Experts of a small language model.
Training: a variant of SOAP for the experts, 554M tokens, 8448 steps.
Below are experts of layer 3 (counted from 0) of a mixture-of-experts language model. Rows are named router (the router's row for the expert), gate (a neuron's input weights, with its number), up (a neuron's input weights, with its number), down (a neuron's output weights, with its number) and show model dimensions 64-127. Each number is 128 + 32 x the weight over its row's rms, rounded and kept within 0 to 255.
Before each expert's rows: "comes after" lists some tokens at least twice as common just before its tokens as in all text. This comes from a sample of Wikipedia text that the model never trained on. Tokens count by the router's weight.

# expert 5
comes after: "\n", " of", " the", " in", " G", " at"
router [ 70 177 117  99  98 141 129 173 133 190 150 138  93 155 186 110 108 109 124 132 168  89 139 120  88 133 127 164  89  89 178 159 124  90 134  87 198  94 105 121 149  98 165 119 140 203 176 133 107 163  81 133  79  76 108 107 130 117 116  83 179 130 121  93]
gate0 [ 87 108 141 120 127 127  81  93 109 108 137 136  83  91 200 152  78 116 172 146 138 160 189 128 180 124 142 120 183 101 106 141 141  65 142 139  82 103 136 154 103 127 111 108  99  48 101 102  70 152 133 117 180 106 104 116 135 125 104  83 152 208  99 136]
up0 [141 140  85 121 132 206 162  84 167 186 181 122 102 112 147 171 138 107 176 135 145 106 118 124 117 187 185 114 128  92 103 105  98  83 184 111 118  77  73 146 130  77 137  81 105 164 130 126 113 118 147  95 137 163 130 115 121 126  80 125 148 100 173 119]
down0 [173 163 144 101 110 129 111 146  88 163 123 161 123 172  48 123  78 155 106 122 118 118  79 121 213  85 120 143 119 125 142 174  81 141 142 113  71 167 150 117 134 170 120 136  89  89  91 109  79 106 138 196 182 137 139 132 107  68 140 114  87 128 120 111]

# expert 13
comes after: ",", ".", " of", " and", " is", " to"
router [147 160 183 122 111  99  64 161 119 179  98 153  96 141 111 104 129 154 155 129 157 164 109 178 114 131 123 111 108  99 124 126 155 168 155 121 170 109 117 120 128  88 156 140 121 142 166 166 144 122 106 147 156 143  43 107 141  89 130  56 169 143 143 175]
gate0 [ 73 120 126 199 108 100  59 145 151 145 151 147 153  99 158 185  88  86  92 169 184 114 171 164 131 127 108 136  51 113 113 135 110 176 156 103 155 162 181 163 147 175 116 148 145 179 102 157  95 149 178 166 145 119  86  68 101 134 145 158 102 112 182 135]
up0 [126 153 111 116 138  96 135 147 155 140 144  99  84  99  91 138 154 105 105 208  73 118 134 180 113  93 129 175  92 113 166 134 136 133 194 170 161  80 153 103 104 146 115 111 178  90 156 124 128 110 154 108 147 116  68  63 120 118 127 118 137  81 163 117]
down0 [164 116 177 144  96 169 165 130  90 113 124  96 151 205 122 204 124 138 119  91 151 128 117 110 169 167 164  90 118 166 152 185 115 149  76 119 147 158 136 100 125 143 128 192 151 197  41  65 107 103 146 134 140 140 163 148 152 120 128  58 115 172  67 146]

# expert 10
comes after: " |", "–", ".", " T", ";", " 0"
router [166 152 134 172  70 117 161 105 129 138 106 146 165 153 147 149 165 135 163 130 124 157 107 105 120 131 172 194 148 129 162 150 116 130 176  85  99 128  88 145 115 140 136 101 141  75 159 117 140 187 126 137 189 198 118 151 122 158 174 108 117  50 144  68]
gate0 [154 172 132 156 104 138 122  73 101 138  86 121 157 156  52 125 199 176 133  79 146  67 155 142 142 135 107 112 118 203  73  75 125 144  97 120 133  98 146 116  77 166  84 179 103 121 113 106  89 134 113 116 158 113 107 149 150 157 135  74 125 165 142 119]
up0 [111  69 153  96 139 128 125 102 186 131 111  87  86 124 147 168 112 125 150 127 173 127 147 154 160 127 173  98  99 101 150 173 240 116 125 130 120 109 137 112 150 157 115 110 166 137 140  93 141 102 162 144 166  77 126 100 121 130 122 189 134 151 162  45]
down0 [106 139 120 181 161 126 130 103 114 141 142 113 145 126 155 171 160 139  62 104 154  84 113  94 148  93 124 139 143  75 123 156 146 136 157  57 159 149 141 146 105 156 128 121 118 138 164 145  96 110 118 157 128  91 156  97 156 153 132 134  46 155 159 148]

# expert 17
comes after: "\n", " ", ")", " 0", "%", "1"
router [124 149 131 125 117 144 174 118 150  98 197 138  81 119 161 138 120  84 100 169  32 106 120 138 116 173 116 139 124 152  75 173 138  74 123 159  90 121 121 145 126 125 166  72 127  64  93  86 107 125 200 148  99 112 130 136  83 128  95 132 163 131 146  88]
gate0 [104 102 176 112 136 102  91  63 114 142 112 123  73 130 120 127  77 174 144 129 131 100 119 109 203 163 146 146 165  78 110 143 125 118  61 100 142 121 163 118  82 140 151 129 150 160 146  57  89 112 133 106 144  79 140 143 146 161 133 153 194 103 157 140]
up0 [106  68 127  84 162 143 166 133 131 155 185 158 156 132  80 110 149 105 166  94 156  78 108 149  58  83 139  92 132 105  80 105 145 108 120 190 150 139 123  87 171 103 125 113 124 173 112 118  90 149 118 149 122 126 147 125 154 132 119 105 130 133 117 134]
down0 [138 114 179 125 156 161  92 126 129 106 167 135 165  83  84  84  99 200 222 154 179  97 117 111 140 124 132 103 149 157 130 117 187 133 124  40 111 162 134 104 105 125 105 124  88 106 119 193 130 188 181 124 146  80 168 134 195 159 112 126 112 143  92 121]

# expert 4
comes after: " the", "-", " of", " and", " a", " ("
router [ 70 138 136 118 197  96 108 102 151 135  91  80 130 150  99 153 132 155  49 131 130 129  75 135 178 115  99 179 108 179 122 112  95 133 151 133 111 154 167 128 182 103 155 111  93 119  62  96 153 102  93 107 137  85 119  94 128 110 119  82 108 114 109 121]
gate0 [103 124 103 137 126 157 140 138 143 105 114 162 141  89  95 139 139 191 145 127 113  94 127 162 101 173 149 162 144 111 176 161 122  94 118 153 126 105 117 168 148 139 112 191 171 173  62 124 107 129  93 125  66  34 125 103 115 161 110 106 168  96  57 133]
up0 [170 131 136 156 120 119 136 121 144 163  65 152 121  88 125 115 124 162 166 122 161 138 158 141 120 156 152 103 182  74 156  97  95 128 120 162 137 110 152 146 176 116  80 154 144 142 155 115 138 115 144 185  81  65  83 226 119 126 126  47 158  76 135 123]
down0 [179 125 121 110 108 122 116 134  80 162 166 174 128 104 166 157 162 113 174 125 111 180  96 110 156 135 134  19 153 108 212 150 136 111  63 132 145 142 162 113 139 120 121 182  88 125 123 143 114 152 132 133 167 126 204 165 118 148  77 155  95 164 195  95]

# expert 7
comes after: "\n", " |", ".", ")", "==", " =="
router [177 187  87 131 135 156 116 147  89 156 157 129 116 122 100  90  90 114  64 117 114  98 125 145 137 153 111 191 131 169 154  78 109 167 129 190 132 146 133 137 137 149 173  71 125 117 118 104 118 140 108 133 108 102  66 137 118 136 116 125 153 146  73 119]
gate0 [142 149 141 130  77  97 123 115  88 120 138 131 126  96  94 135 109 154 148 127  66 111 155 137 178 166 159 106 117 171 115 141 152 120 102 104  96 184  95 117 125  88  91 154 169 160 101 161 106 130 198  89 153  93 160 131 120 115 135 103 105  82 134  97]
up0 [140 139  50 180 103 101 128 133  93 165 177 143 113 104 107 121 173 149 149 109 174 108 161 174 124 141 159 164 149 167 134 108 101 129 132 102  84 130 160 120 158 118  88  96 167 107 123 143 135 111 105 167  94  69 115 106 133  69 143 109 148 140  95 149]
down0 [177 208 100 157 141  96 108 116 170 119 159 101 156 180  91 137  88 162 174 118 109 128 159 126 144 116 137 119 111 142 131 115 145 181  78 112 145 189 197  92 194 151 162 139 150  96 108 108 120  65 100 133 118 151 158 134 174 133 163 106 142 182 165 162]

# expert 22
comes after: " |", " D", " L", " P", " C", " F"
router [143 126 156 102 150  97 117  70 152 143 151 111 141 124 165 126 120 212 108  72 123 110 143 106 103 109 191 115  46 107 130 132 120 193 162 115  65 127 129 106 139  94 129  72  97 126 101 135  97 149  89 111 127 121 138  88 123  88 126 133 117  58 135  62]
gate0 [133 139 159 103  84 116  99 147 138 104 160 139 119 160 117 113 127 136 133 185  75 109  78 110 129 105 110 190  73 114  90 141 154 138 175 134 113 161 156 115 188 209 108 158  69 134 154 134  97 170  92 157 117  85 209 101 175 228 105 103 132 115 132 128]
up0 [125 134 100 133 109 161 169 135 133 169 114 218  99  84  40 185 132 134 171  99 119 109 128 117  66  71 102 153  83 111 134 143 106 147 166 171  92 101  89  93 162 152 138 148 117  82 135 149 108 176  84 161 130  84 173 110 154 137 126 123 151 145 129 175]
down0 [116 165  97 161  87 157 123 174 236 108 135  82  86 138 141  99  93 150 131 158 171 116 135 130 170 158 127  82  75  92 128 152 129 105  97 145 182 141 107 152 102 104 161 116 128  77 140 116 151 147 100 113 125  92 173  87 106 112 126 105 106 161 106 139]

# expert 2
comes after: "-", " (", "|", "–", ":", " Ch"
router [152 135  69 156 161 165 155 159 161 114 175 123 105  90 120 153 138 109 160 138  56 110 119 127 139 104 116 121 147 111 154  89 187 130  77 138 127 139 129 122  75 132  97  64 185 125 109  98  93 127 126 108 123 127 101 202  75 155  99 127 115 162 141 160]
gate0 [130 118  55  70  96  80 168 152 139  90 133 195 145 215 125 141 123 130 153 106  88 132 116 112 152 128  82 135 125 160  62 115 145 158  95 111 131 141 126 128  80 172 112  89 142 134 170 200 179  76 184  95 121 138 138  90 103 100  90 124 124 113 148 139]
up0 [137 124 111 130 140 158 166 102 115 137 143 179 125 214  90 145  67 165 185 159 110 141 124 127 151  99  80 107 122 111  76  81 160 157 106 148 125 155  96 138 127 120 130 152 129 107 167 165 118 113 183 151 101  75 152 129 155 112  66 175  63 176 130  65]
down0 [102 121 129 143 120 137 109 112 103 159 109 117 159 148 128 122 168 168 103 151 114 116 159 151 147 139 112 147 114 127 110 114 152 117 123 176 123 183  88 134 139 113 138 126 154 147  82  49 138 173  74 162 120 105 122 112 141  83 123 122 158 109 146 135]